config.yaml
n_layer: 10
d_model: 128
n_experts: 256
experts_per_token: 8
d_expert: 32
d_shared_expert: 0
activation: "swiglu"
moe_layers: [2, 3, 4, 5, 6, 7, 8, 9]
router_score: "softmax"
normalize_top_k: true
routed_scale: 1.0
balance_loss: 0.000177
balance_bias: true
router_z_loss: 0.001
n_groups: 8
groups_per_token: 3
init_std_router: 0.0289
lr_router: 0.00102
n_head: 2
n_kv_head: 1
head_dim: 64
vocab_size: 2048
norm: "rmsnorm"
norm_place: "pre"
norm_eps: 1e-05
positions: "rope"
rope_base: 10000.0
rope_fraction: 1.0
qk_norm: false
attn_scale: 0.125
tie_embeddings: false
parallel_block: false
init: "normal"
init_std_qkv: 0.0376
init_std_o: 0.00842
init_std_up: 0.0376
init_std_down: 0.00532
init_out_by_depth: true
optimizer: "muon_variant"
lr: 0.00902
lr_mult_o: 2.0
lr_head: 0.00817
warmup_steps: 200
schedule: "wsd"
decay_fraction: 0.749
decay_shape: "pow"
final_lr_fraction: 0.0
batch_tokens: [32768, 65536, 131072]
seq_len: 256
doc_mask: true
z_loss: 0.0001
train_tokens: 548500000
steps: 7592
dataset: "wikipedia_en"
Below are experts of layer 3 (counted from 0) of a mixture-of-experts language model. Rows are named gate (a neuron's input weights, with its number), up (a neuron's input weights, with its number), down (a neuron's output weights, with its number) and show model dimensions 0-127. Each number is 500 + 25 x the weight over its row's rms, rounded and kept within 0 to 999. Numbers have three digits each.
Before each expert's rows: a language model's description of what the expert responds to; "comes after" lists some tokens at least twice as common just before its tokens as in all text. This comes from a sample of Wikipedia text that the model never trained on. Tokens count by the router's weight.

# expert 8
What it handles: Word pieces right after a capital or lowercase N, in names and abbreviations such as N-el-son, N-Z-L, N-iel-sen, and No, North.
comes after: " N", " n", "N", "n", "9", " R"
gate0:464503473505490464496484479457542504468533479509508495493533476515513492500523507566455506456459531471530499527533500513465487493518517474465529525492527521524454540521491488511507494540505511554532494494508496480500483513516525518523466491488484491460475525516509534485465500498528512461461497533520456497494474507540472532471543511538507518474465499461488481549512486507525506476483
up0:488472488492492533502509531532498525534494505470482488523471518496475466510478507478496499523508541501546480497505488508529508545478488511478497467525484510435513494517543524486478452486515466487501513445464479572500492505459458453502507513528485538531558481502512472502494474474508477503510457500509466495514561492470508481493472459471481513539511495537471491491531487488523496501511
down0:505497454476477503505517503524465481511492466515488514473511517507491576512537493431495488490520469464485500485543518478467539523536530492500505531533527517531452518499470485524509452497542456509498494537503516475519494503520541500510555486510501526498532491498483486511517471481470500517546516457512485539462488470492514543545515474485488498531475498490521530521477506476510497530500
gate1:479473516538517525476521486500453534446500493560524491504533528542489493507495494498469489511530489493479499497468464494494468508500515501493535491523548503542486490523507512516472506502478468532515509481491568550496505511518541516490479477531487464509527479532530467523489503507482489507465484514463471489527508464559489556510505496493531472500519497512519539500483543469507537473541
up1:521510498530554495515512499479455523451540516534488494490522495499494501523518510467510496532547520517472546536479441472449517533519552488506528531496511479496466500507526516511483517511494480505493504487515547542522503492558516509486477474527508471484476483495539498504449485498492491482482504495472475515488521475507535519471534504538554465503498469500539533500488536508523548499513
down1:532506511512517512489511500524505548511555503475459516566456487523497500510481489497468517501529467530516530505549482474501504492471521472466505512451526529491509534453505484509510481487502463486467473504512517479513475512533465492492502492471514509469535480511525481478510509471581489546516487480477496512513545443514537511499500490530519514523508517515497521474457486512525477471543
gate2:523513507525526500507502504529503503489532488484511533515468461566511498538525527518450548505483469493492524506439499488509514493509473500532501481481521474487490491520514517493476503503482485470496500553505544442479516511481500533524503513513537554514478536467493481503517496484483510500550504492454443481499497482542509471495492455506542538488502506509501547539514470534473501457508
up2:513524483480506481477504484522540515475503495481507508523478512505432501488545513466492559510467439448527490468523539463461470524470487470538556504482498495467490491498429506509498505494520495508513527502535561473491502532518490531493530531497552502485531553490510527517521479514456469497491479485506520529513492500520492500459475515500509497481494516498482542497499497489497490499508
down2:528536480521486533524479479458495527455501507496496501508474447501507512478519496502508525500458498479491525518512508492489529533567576460490516544460544488509506526504517507460531500508448530567515485477533515473514495530547490457495499483507511484500508521479532518512506551521522520494502482501475517523504488472492516483540533483508514530521488508468530529486503498493460506503468
gate3:497494453474476469490501574466515427520509473504516502481462464492502503513521507473547527494470533477512482551489497492481478482528512551489465495501507451479491552496532497495490485525501501521466493514459527529490484464474532493485541472515488483463516492515497516509533511528470453517488533514524486493495517513458495472536479465495507497470494521487501463475481480519473499530482
up3:492511528538526496511531518492495508525455486500515478506488504476515511518506522499499466499485481508518442506485507447484505526481465498496457494505518462479472437491508569513481525485530523518537525500512457502540501512528515553527513522489489505547467477506528516500498477551546478494524521535443489475447510530505496518508513503505485522477495477532555504488506518498478471462496
down3:528497477527498489509490495505501565497503482505511501497487476507485514536464507509481475515512448523498491492550466466465519450474482498471536514488519508538518490494505470447486466520542525503527485487462503459493511528477520524530489499479504465536553509510519521510484469532495484532485518522486491522504552504485478457503500488546532508483570533464493456516474475485496464501518
gate4:481457552517511517473517537492556505506519489529483523518468518494518481544462475506490493515592477486505468469471508516534502493526500528489500528483491509510523503525489508545452492476489485526468517470500514480498552541512509528530507531531475520528507506490519529526469546511467487463509485449495496487506514483514453503505507487538457495492536487504473514481490471484518499474526
up4:534470489516504491478513488521480435503518514511500499485470467477449487490467508475497493525466520474512521522498508498508513537490482491525514498426508526486502497505491436480508506451506500479495463465517468507474483578519514434499493481515494492474476484527493468497536526510482517467519495480515538499509477538532515473535509482541534525521501521460520495494487502524539495491455
down4:496462470507515495496449497519501504513493473531478490511466476466490503477461501499536520542523469473454520510535480512511549542513503491514456503525517472501502481474504509531518492511497511461479490469474527522521533481492514465425494508486483514489464486517514482547513492513487507485461493480474474480540457491496524488475453459459519492496496500515534521478544534553497463470508

# expert 37
What it handles: Vowel pieces like ar and ou inside South Asian, Middle Eastern and other foreign names, such as Bashar, Khari, Rajkumari, Louisiana.
comes after: "h", " K", " H", " Sh", " h", " Y"
gate1:492529487493492493548498499490465503533536475494492484507482501513470529510499499486483484508497480499495516490557469521509506493449528528494417440512502469510500489488515474464498498510521446515531499504536503481493540458470474499544499471536502488469505501488478467513533491525492475533503436484476522537499495489484505491511510457506432496508490466479499488511557504460490518535508
up1:470512565490483488484480527524492492486538483465483532543477467526524480512525464481533470479462470502532515528535513510512506537476534501479464499507514510547470460510504498524517490532528460477478498514542566490508483494504475517454470525501473502499514483515482520499502481468504531491471490507492438517481491459563476494512475503501484557479500522542487507507512497483484490520518
down1:496533509500506462477540491521484455510494504492461481495479489458513496498528490508505523502503512517471467531486440541521503495463499495488454544487487521499443499547478510478497536451488509476513521491478515483474522513502472522470489475461545493542508527556513509504538502447494532512489489486465492539512479462478513505482512486478572522501486507490507499459493500508514511474552
gate2:482517492456457530513477468510460493495494518488495520519496459530482486468532518491472475495496447518524484521519489526518491454480480537491517474531526485512559485466491535484484477552486534527484528506509503508472497517499492518525545523518491524480523509498512524531499490471514519493512537507496476517544548526533565530512488527501522501495493528453502473524493503470562468520527
up2:515490476491506541510509499494516517515495556485533490480513523502486507483517498482486480481474483557510532478443475510468502489477463489452524448530534507505506500505493516497485472533524525510477513573518559512506513581532491496513495506533491483498508496474493477509495490477472540505472530548531482518494498493493510506510507483542501524486515537440502458524498501486544469490526
down2:495463504483520543511509492519520470480474492512480559510524552538509487507487492509546519499517517515502515510476539502493518546491480478478502516502481490471507522481508547495536494474507455553468499470479469449457509514465490527489521532483482496468492515524503481505455477528484490468470480472498443486489523520502438486537519547466483491486488515469481506517465459467503514515493
gate3:538526542473497527500536518453452485522482500492506527498545511539497515520523511514525496519511530484438506490512499530473500482543540513472511477486499500522524446495515478497509520529501505538471468519501502490498480491507540482481441472499518480483507493494457479479538503486466527474445509506479487536468513507521531471505542531504531483510553503501515482485460465513552514494526
up3:535506522465484486555546534501482482493476509520472499467522525520484491551496487499484453500490480500444531486502484520449527501500504496488538506509509510464522447558489514510470517486509499503535500491500529524548512505494526478446449507540510513502534460495491475495517553532480535500511537518481539496516518481486525461535494539523520483487540529500502492479473483516488487504489
down3:522495511483490534552520530487448486494530499527484451518493515486497471477485496466514499525508491504469561532531528436466511487493550502489508465488505504479462490492468484471511517484508503497507523515496508554509461514472463504520475535517534447502449497512534510497469517464461496515510537507446492507475468488482505505498498500497497495498473493553531511509465466507480516510449
gate4:504515464510543479480553501543522469530525539510525524528496450541527496498502552493520471479478476487509459483487470498503489454508520480493455509527491512509450479503455503511477549496502531512519563503481512477501496531520520477475469461514537476499507514528515454495504482504506508531508465528503511529493496500507530536520500478479484538487490498444486529532523468518491477497465
up4:503485468524545507487528463486528498473528532456483461487499516506509543510533485526493488478516506510497473494479469526466505460485501464484493498535449525512496475510485503535512487541564524520483548506468555517521499502508468491476504502501502510516513516528510438463482507513489500557492483475503499511490527495506537513435486446479503501537460506461504485505508466483505469474486
down4:499498505471514512466525500464515493473485505503503527522518441486534493512475499443489525517492477495488550503552480481515537496495492485539511451511458528497484452482523522477485469520504498475497510513478509467536505487515503482479482445442509467463523499517532522490493507508523451494487474489452517507536474507502544511514531495518506516452479498542504491503513465450484526545530
gate5:522483479536478460504507520485499525505495490540479443520518471489460488462482512493498545490496517516443551507466462479473489509536480526512524440461500451456497461494475505496484496471525535503506486507476528506470466490545513481515522490477481510496514496508464461477489498471511517546461498497502533504509523464482542540501532500500511528490503533473477483515480485496554500529495
up5:473524534516488486483492498448527521475506529507523489505445514468519492510546488497534442527541502511505473489503557474544486518527471495491489505501501524531514522512520520534495520496504454496514537508534496515487518532483471465475514475524516471548455498451521534497522482533486503498501490519518489468515505482503453466439480523503520509512486494507520488521520519519446475479454
down5:516512526519502490460506488502445543480460487510509468512504495482516532506470492503501503511485471544463503517427506519497515505502463461489452517503511516498495487483487516542522473518496507486506493501467488474518543529496489471460520455491503521458504496503469500535525502488509534524521485462512463485510515479540496500442434460492536513517512503552493522529468489554508530484518

# expert 15
What it handles: Word-initial prefix pieces starting ordinary words, such as em in employed and emphasis, plus all, qu, pre, am, and mid-word sem, accom.
comes after: ",", " the", " and", " to", "ad", " a"
gate1:493511489508504509490485509469470525495553502492528477514476546524511494466513488487495453494472497527489484506491491498538466499529489538489514509466529505496512485477553465504474557566493515504501484517478524430513508495514527502484473485510525503502512550512498445543495495490484509538470466460476505520504458544490529489532514503480515547490502428479505517521465511465486502501491
up1:471472517522540515501473478495470489513521511493509458498500500462494497429499516523495480487463491521508515492533495494519448519522448549498494534487514502484459502494554457498484539516477512510499503478466515483514502506505523494517500467528543517472497521497509476551475473501470489527482480477487505500498453502492502515527550453466555519476480465484521482535494550454470516510515
down1:532498477544497487512510493486493556515521513500472501546521504525518503524480481471545500486494475531529481503497482474471464496501517469464509513505488508506463549533472537495525520509469499503469482458483491496498460525528473469536500546455540498530523454484491538495536467507492468487480485526508520528514544518454495549489519481504482539475505464505532527514473484533530509537512
gate2:540477484483503487469494487491487484495519475500493515462557471554499540513500508457530474510501494494503464482525513515502529487461465544511501495479518511496531460464482492445484503500468554572548502487487485542516490512532536484495510468487509503489516525486502527492504514491475505515513515541534514449509505521439476513503460491537513520535511436522515490500512487494504482501478
up2:501532496528523525526492522483515516459484501457524481470496548483546545499522491560483520476518505502501535518469532465514487490483497527527515530519504514536494502568546485512519504488560491437520534521510556504502496519524472542499466510466532487477519490548521524486472506493514494509532521533510505473482467486527527509493511499488494518472503507484549498491486498496514495463527
down2:514524478449474434561466481524465499532511501506521505502460507521459528510546452497495495509494469492506498537495496494511538507507488536506544485490458519493477481491504533523477510478504522506530521446512523523512505483501504533476463497509480500477516516496480489478514483494526516511482467524520456524437506532503512478498548520524486559515530464505487454477506525510469526523500
gate3:506481512481519517459482519516543477516502484491534518506557552488487502456470522550495502465520486486518508532521464509491503505508481522465527508486503505476469545479480524535549473512493492494491466478464470528479507486481508530496491494491460540514518484473464457511489504521531472477535526475482503493463529496492497460463529467494488460512486502502479527514473514551474516448550
up3:531486512487526491503487495548558466507501512519570502516564526505496482494494482537504500472520506493529497536471484526484506528522493502506511518493484500489458525512456461545538466506501470474510485469457496509503494490503458508487495484516465552530544517491484474506503509520528451507501491476520535497488513462515530473465487464452504479511519461520522525510472515532460515475525
down3:496490518495476487504554490528455505478558490517487529471509497510478504521503529485547509506498521495500502519521474499490462459459501476491524496470525512498477457462482525515492485453483565477482474501513527496522486516507484485489528482479484466525521522499505516502442542510548516444520510542499552501509514451512454482502507556537508513482515491511478519489502501454470500467511
gate4:466483492485520484474491480532450517482480510483520459470497515506457534492480554554456506477493482483463499482475455478540485468497440494507502492469505485510491489518545516472534486492506494453521492500473541521550502552497529495539522495496520528523510487493482498506480501497549496501500492458500507513489486514484527513501502470528508513526530513517501469562501509488527563508464
up4:495517508504489505529485509453517462505517471512476550545478494539544474526534465459544456525486515515515496508517533521457522552495553499496493518559520495496511478484450478523451527507520512549489504489502488476444496472506476514486485505481450450526505500514499503484529514499476519504505495512498491479519525474526485483490461508500486494483501501474487506454496498501481449469534
down4:485463516487453487480471511490546482514492516510461500516486507530493551504503475454480507532519508492506560509477479544466575507518490528497500521475477549500515473492451511478527510508482503500531465507506461478507499469523527520503466533505476508519488507527494574503485513494547505513516470482515496487475531471506489490489482501461443489517530510525507503463511491552491472480500
gate5:530508536472512523505525501450504498509491480546499465470547537441501446508527530491504497435504510495507540496488506489533496514550491553523494517494488468499494511467539502506517522469508531531477485469499502508529501520511520479492487488504524497504437482488508494516510493520543489535487475541469479539473507502471475523521519521532499466515522531505492483488496453534479519506557
up5:466518478525498509504500493530516477457472546527499533523460454497507547477478493522499551522493508505529481524504527458446501502444473459500506525489531494491538494505454490430481486462515501522506503480495566474495518499480488468517523531484487473463563489506514508495487478492519493463531488504535477509497487506491541468482504511507517528472484501474467506529474511490516515489476
down5:488506504543480471527483480522514447477502485483475524547516447581485496442509516507513508545514533477484524533490493483501513458475468497498500485493519484456490500536550557543464491510519489475494514519485503502502469474542492493456502530535482490470525497480479484528480473514527474496501539506482506508474480506529517524517497494517524526539521509534488502545498526465498479498501

# expert 5
What it handles: Word-initial determiners and adjectives opening a noun phrase, often after a period or line break: The, first, second, new, former, high.
comes after: ".", ",", " the", "\n", " of", " as"
gate11:508459498489510521516478513463470499462500523468542473519488537487470495497490503477469531513475474485522515515519527531522485514538475542547503482499517515511488534507512485502457484512468454496470517546501493479552497533523456504520550500474497520519511482512538508518494508475476500529540507499520500511536525451459540514460521440509481505551474495480515441523483496484507507486506
up11:524500543478495500532516531520476486440495475510501515494505552498495520491501502514534510500556505502508496519549515502488496467458476518492474513465527438505539510481473505479468488501526482473480544500507486514469514477505494477505513538453510496528489484508461490488528529499527468470494531548488510481480523473522473481513435461491526482491467483490493513503463463463520550509544
down11:551478487535507494562508490529515520488548448477501533538506520504503507494449473492554474466484478493523517493520512472446485462543489534487531486466509464476511477547489516509477487510504486465509479529506469510514514490518518469467504499509526507477485479552517524529518527484489494576502512489483490499500514492552513467501521475519507518484477484473496466525487512458504491486524
gate12:492498463495517510473507501539501503540521529467507520478511483493472538467496518501481432493489501503427495515544494520534539475505480490516497476520460502518563548508505514479485492498556537515472500502462515478539504487487519519484473509526527503524471495483502502498520536517511463507530483475511511512553490516532518546491546463526485532522473503482485497504562505524523516514487
up12:456484455485542534495499498493496495506498534477481460485519481529503490487466534504503479488436499528449513536507465453491519485472474491498485465517468505515553509506548537510511512462490487546511504494454505530484479504497498508498461525500519514494482490477501568532455501525477461527525517484532489462525504517488500508488526483512510537535478506509547518464534500501491473508465
down12:480569502493551500496491503481487534530542500525497511514467479454444512522506475510449494511501493517519550472483516486518480519513473522534490480510510467514505504504479498476531497472484458494497499501512457508450484471497476534521476443474527477518486514510493525493512457484498553534500508485498516534433517491489510501524460536511497492513430500508521503520499522499540492527500
gate13:468509462506530491501512549505465535495507450486498575505460513502483494499522509488519520556519481502503482513483535514486508537481516458480500486447490451523525549505493510508538532479514491520501496511515507530476552529503518514467527474470493500477519496510541492476507513466508506469504494453483495453488516470550524537460458538496481481481520511467494491511538494471492495512516
up13:462527483491508510499527516475475518538522485486460539490467506495509479512497515482473499487508455511520484499471503506469519523503482489450503452470489447494535540489495546458515492466478521514517487474486488500504554554485504523465539520481489521444563479496498515469485525454503491448485499470501483516467521492520520518471488516490502468468517508473532468504522493468511521522460
down13:504508486479527473505460523492488501496510528484468494468461468552519541504485484530474514499472489564508457450546503536508487496558460477514509514504531512550507499496503483456495503481484481505509447502486502519499472509562501498483502524555479471475501476484487526487509468530485466491484468508542502472529523502447483503459532523503475507527493481474541518504516515510493505528503
gate14:490495505494476455530489505511535452504468460547457453517492485517520494434509480486503489479527511470504494499461497478500471538502544464481528505533532490496457536446495529471493515503457510486559487469507486449521479438494478492478511502529481481518497493493491518494486485526493488537488510498511499478477494470499468529479510498522481473528492498528456497493450518504472517536499
up14:508506490516474505485482515457538556471516483474518506470491464468494513516506512565547550502508450513517487505534493504526481459498501475541500481491515496492526487516484470498540516497533502467460516555474475499460484512505521492471498510500493518500483483487505509445511519491506551498496507475527534464519531484532492524496484512510523500467484489467508502476539444499532428495484
down14:547534473488458513470477491527466505501511471495509489531466495537489533508494528502490467482492480468501471502499492489454523433513506509483465488533489492497528505472512530523497482518527555457528477456485465498506495527522474515506499477519503533501472482562531468514469507474524545540451505485518485513484486520518522526512453493522515495504474501493464472484550489489495458473474
gate15:547516485513554483524552512497503504529538513540475462460474512524516506486532491516479500519482469516467510518511511485487479525468479496529535512534468462469477503526507476475487520516483506515520514541498480504474533515516474454513482492504465521496484501491529534486489471523498491519494480446520488509485532502507440498434513440506499490523443494501482526534494501462524506545492
up15:469488470512506518457540480549520515519472506549482506475502452482495489503526486485500492546493467498471487531505463472493528512527532452486555532500508473447526519503507520512487501521537503493527547520507501465464521541519527484518496505519517504464492522505518514463471492476469482508527537494546509562510482529516493517485528521484527530467467483480515517520513521501513524536462
down15:520496502498532499510475507479538524510489477464494522506487510433515486531534497491497481464510494523488521476497504463488531528547499501505508547474465504546514553457480505488491507491535492452519493507514515519510512522477512454480535537494517487475517471463532480523500497452487512471512500506527502542485496504479529507493556527483544529512507460541476529559524492498476529469469

# expert 14
What it handles: A first letter split off as its own piece at a word start, mostly s, w, c, d, as in s-ilver medal, b-ass, k-g.
comes after: " the", "|", " a", " The", ",", "The"
gate1:518491529492491468478509490470482496495538477512460464489526521500558508519517438517493473474479530547507516446487505526528494434471475477483469480502508530481543506492492520463519520510528526501516449523483473490495466498547501509471497484502468541441468511517494468450491517475514516508519528493494477466536490508473482513488533458494490498466499507537500490508492506470525479491486
up1:492491476521501493549504498486468510510515511466563515507517458516476480502518568494496524500510486489513452502496510509483485525507534486507520510500502500542503518515505464518509485466557485432534457503521492515498532507502515532508530519535483502492514482478501505502527470474473467515467508468486531496466514471544492487553475561542464509528503528483519500470489480513489437492478
down1:512479479473525500509550521525525495529521441496473478482506522521541535453510529504504471491474465500512478497454533487455484466507487507555506513509505466490508486487490574528567523495504518474513531533514535512514459476500485536472504495511471518511502491483515514498516486479477495488470507484520511508546454526496546515475516482524525474540516522472506467474463510478515487487488
gate2:498516532497469534530495476523495484497560514484468517539525523515508518514494500501552450495503515459500489527505501493484517533477489557500487514472519470506532459500507499491485499491533458503465524476451549494519489436480426446490547504526463506468529483485508509502516482502548501513517502475455522513473533518490484516471486476491498482525518505481514519499487536484508513497528
up2:467512475486517464496508521527517524507475515497539512485503485492478469491534464521465557500500467577490524512496501512517471465510494418486511499489505526521460538514483531536488519495457482489528498539527509530481502540519549539508453528472515512512511494496509483490506521499460499508472523522532521449505467497490511511515487480524497514474481538493466471538495494513518492494457
down2:530510510535455508468485487488516481480505451479507477511471522532492511524431492535545544473546499501485483503488479480507503513453473480490496479521512478506513488492481516491534507531475492551489500494536500516548500451490488532530495488496501541509496494535475508513473459484525461491544526508453493483531525513526498505514488491510523531504509416502557531496483500517487486474507
gate3:482530507527496511473480530489460491526496488484495496469508479461524528532497507494456529432450489472511508457499518508513519490529455468537505479538466518508521486541482524460492493503506498509491494501483501501489479527505506501495500544529437518500542485495555559486515510511511482483518504432513510488533529510524480498486501485520547459523509513504486517464489463481502450478523
up3:519547486490516537486502478520490516502477481506486470503501457465548546568478545451532497512486497506494507429515500504523513507503456505481483520530466507486508491500501485483500524453567482518498516485528511543458503497491511454473478549503487509476540496482520503513492472470489493518495514483500516525471528544513461485509493499542499502487450532489492490490463537517514487503529
down3:534505510505490490554478508482524535512483518507540511542543507484509521483528504484517489520490473491493500466520486553547506529476529468478520486510501472514493438512522493455492533499517520467471488505512489514494489469493522484517536525488459485530543502491480479466469520512444489585507496494522534498528463506485474449509530492472506472501463524493472518500490518485465494482461
gate4:465472504517545482540497494540471525503448520499519490499513524551522495523521516509454519509553486513440515512505489528507510537478490499464534498507456506526477540488467464496467523499512510483525495536510538504490522464498482482532470491512476542540471497512512548479459482485485520479496454501538536519508488509510509497497472497472471486460479475439480535509527499521509515487505
up4:468517531474536535513496490487473548527465504524503505556519507508499493474489508474483523456528493483447517506499521496489512532459467511444505489499471508465506533472484481534493533506569550519498510517501533512505541503489531473539472486476469502516491496465489542496452480477485488491533466508507502486479509505494498474495478515524521462446459509469474515462515510516532524490512
down4:488495489467515484481481510507516560513508517496470510497497486471504520500484479527478504474516523509547535498516522486498547524505450479511465515480470487478491495493526508526501513518504470543479502496490538496513522465533478482507469489486496466519498502499482474509504527491508538446465461471506503537467503509533483490537534471553457498438522468463501519564467478476530546539488
gate5:532502522482504503551484521490459522499473498503480456452523482517509479516500440552477502516515488484498539495486518469472531511489504469488512489513537486503512499541509536473517540479501500466514491477514510497535502488460520491447476530456469551511508460508510518490496527509561516454513541476511521503539516482517530497493500523490517454502522513525468504507481475547531521542478
up5:517503545456524494524490516489480488514472487474474476428504476532512488533461412527502516502524463510478529521506538483482526537485533471503511517524503493518492506514485526496477534485486504460491496481490529504508504498448501487430468488478466525519522513526487530496492534504537513459531548466527506499529509503482487498510491521477508469508511505534485493525502488517499515560486
down5:496544502523500483465511533493492454501469520484512525494501487489463467450544499457548488507483480550552501504502475483550536568521464512510479511502507467537518500489521485467500518466516456495489502466477535516502527503517481513508499509542490501501467482492489518498449501495501466531475489506493465507507462465472487479557502497522458483481467489471523486498516514465513512480463

# expert 59
What it handles: Short letter clusters inside lowercase words after a consonant start, such as b-arg-aining, c-arg-o, sug-g-ested and w-ar.
comes after: " c", " b", " s", " C", " m", "ap"
gate1:502469520452460476511546501523520478517478486514488491478520521515523503515513536516517478471501508494522493554523487481486465527492494535517518501493478466493501523515510569500545508517496499504467505489537479505529473481543491495480478515511478520541484479563465504511501502486507490534513496454527543521516498537502500430526466508472549466492489519522547533474497522494536516514533
up1:479530470487508495530508495516477485497526459511486491511577500517501520511513504526488489468462499518481466529454456517558496496541503509510486482532486546515493483502503521490506484524475510502454493482493459523488490504530507475501499481516479479515495512464506561533508484503557462484442516505474460488481490539541446530467498488477462528510486524486520473501519520461506512509465
down1:480495478434510502488500498518458474480481528488514464448477504501469486491521485527518469472498481489503492515506474508511524493481526440473466447540482508521459541521539531503532501526482468525465539462491478494463509467501481521507515531468514549501504502454509512505473494483487493518465501520580500498499493481482495460501519525465491497489496477460546484514488478523522509480504
gate2:522462481499529506478466484493505504475515481489506492504505470528514511456494502527461511528509515528517512487453486494549485467489512498511504558506462507502470492480505502531513556527502490525510519519505470557483550476500472518518479497536514495478535527485511528528499497443503521524513433526476511524516479490573504510509493503507501549439504510486535496495492513509538459468485
up2:475529515498476489488477480517529512538477489514518503510474537476530477550468488501503505479533501508529508517505545509483489536518494516434521492489558467497527545500508493449470511495513490509494502498471492531488483477494533529473532459474477532506520491480532466468438510487524515451515456480470514460491507496498495478465522548499483509492526464488467463509486503491465531511462
down2:519504489463487502535511499549492441511513529499521525509479488474502518498519492520528533520452475508486490533500505503471460498434485525515439507499477479493526501509521475525498489509472524499503456520463479526495532505539478494482418467502482498499476469477505517523498486525468471468491497493544584482498490510477528497485455499504494494522507498527496485470485507459515496462486
gate3:508517523517472493505529495476498508479506511475529492514498497491537433490520506504537442471482531498504482529544505474536515517510541499484527489532523492530526499507535500471507514476530497501530479497497521488491450469505529533474494477543475513542501456513510453518477493514520531546545448478479495463505496504490464518527498539516498494531531474470492468502489536539446496467510
up3:514530455517487502561540513513533516493492518545517469534521547498526527483508478479468483462502502499476488533501470456518504527501480468522526482481482456496547493488511481489494475479509541546506519481493517527487487505518561510503498509431508460576506496485506453509473467514502511482502514479488494511531476501513505502513503502499483560520531481516518500483506492546510470475506
down3:488498464480495526520523521502513530506470524517510507462446479553504474483453482493541489453485479445517475490474439502472499534512530518476466458480494484510494502498458536515513448522522506503528533508514492483523515499524506523503504511486521503500477464479542509488461520535468477486505528537508495483534519518472483512535563502517474543483509498484529516482541485496515470531487
gate4:542490485504494488526521534495494506469489530542517482536481503499496503482493496499482475516457524525501499519456517504503581486523506495504487464513524428501522498505451542502510507505501554505503502519520510471473500554531547488523524481483469495517539483484506443500499503506528536530528517540473487504530494457471507504495480512532455506477489522458481458547485508504523506489483
up4:498525509537483502500483524515508519516541506530519536566523491457510461518503513493499470464505513506513496499448496465521480505503541477495484463499478479483509503483488520482540534512523504528507529498464504525479509532504529502520470486544527463498515517508500523518543450505494491474512474534516519505549470525539500510487447556498456500495493463448531503454501492503528448513519
down4:505492494468510489464490529513473517489493575501516472477489445497444493488507515492525500462507492489533508471542487494521499500455528537486478581468497496414498509531505517477505527461480513491502460479532520468507500506509526538468497487490484510482504477516491517488513537514512483436503505489543512490517485530458499535473515518515508506483486480510492472477495543498505474482498
gate5:503521462516486572500458496492506474467479508515504505474506519505507535501485524458511461493547522487516518490482502524516540543448455528510524504455517468486490489483478523465502466517476467463470504507499515483497536524496446502495541524513468527498536525522498535569500494479491504507515496522503496459494505532497512522533553456457484487527515494497503493508510507505490463486461
up5:515527481525522479497486486436496498545521538514504498515517473525464520471489489478465498522492474548511503481535506521454463549466433492521468499473488520530495514476465501494478496499527494510510486549502503458498499474468486540533540505468487490486497485506454509502505465501480497510484493479525481525478445432485526485485509460489540492505507505493491464460536534496493508491521
down5:515484522488503559473473505468522514489488494527510467489501531516511488500455477548469537525550472466488526483467510565481517520574496500513528502476509538466518522477452495536474511507512493530480524533541530500478489470517491470529493507504479491496499492481511527467521482478506476519501517496489461460508475493533520514487521458515488492518464529481557506505497547473489486490501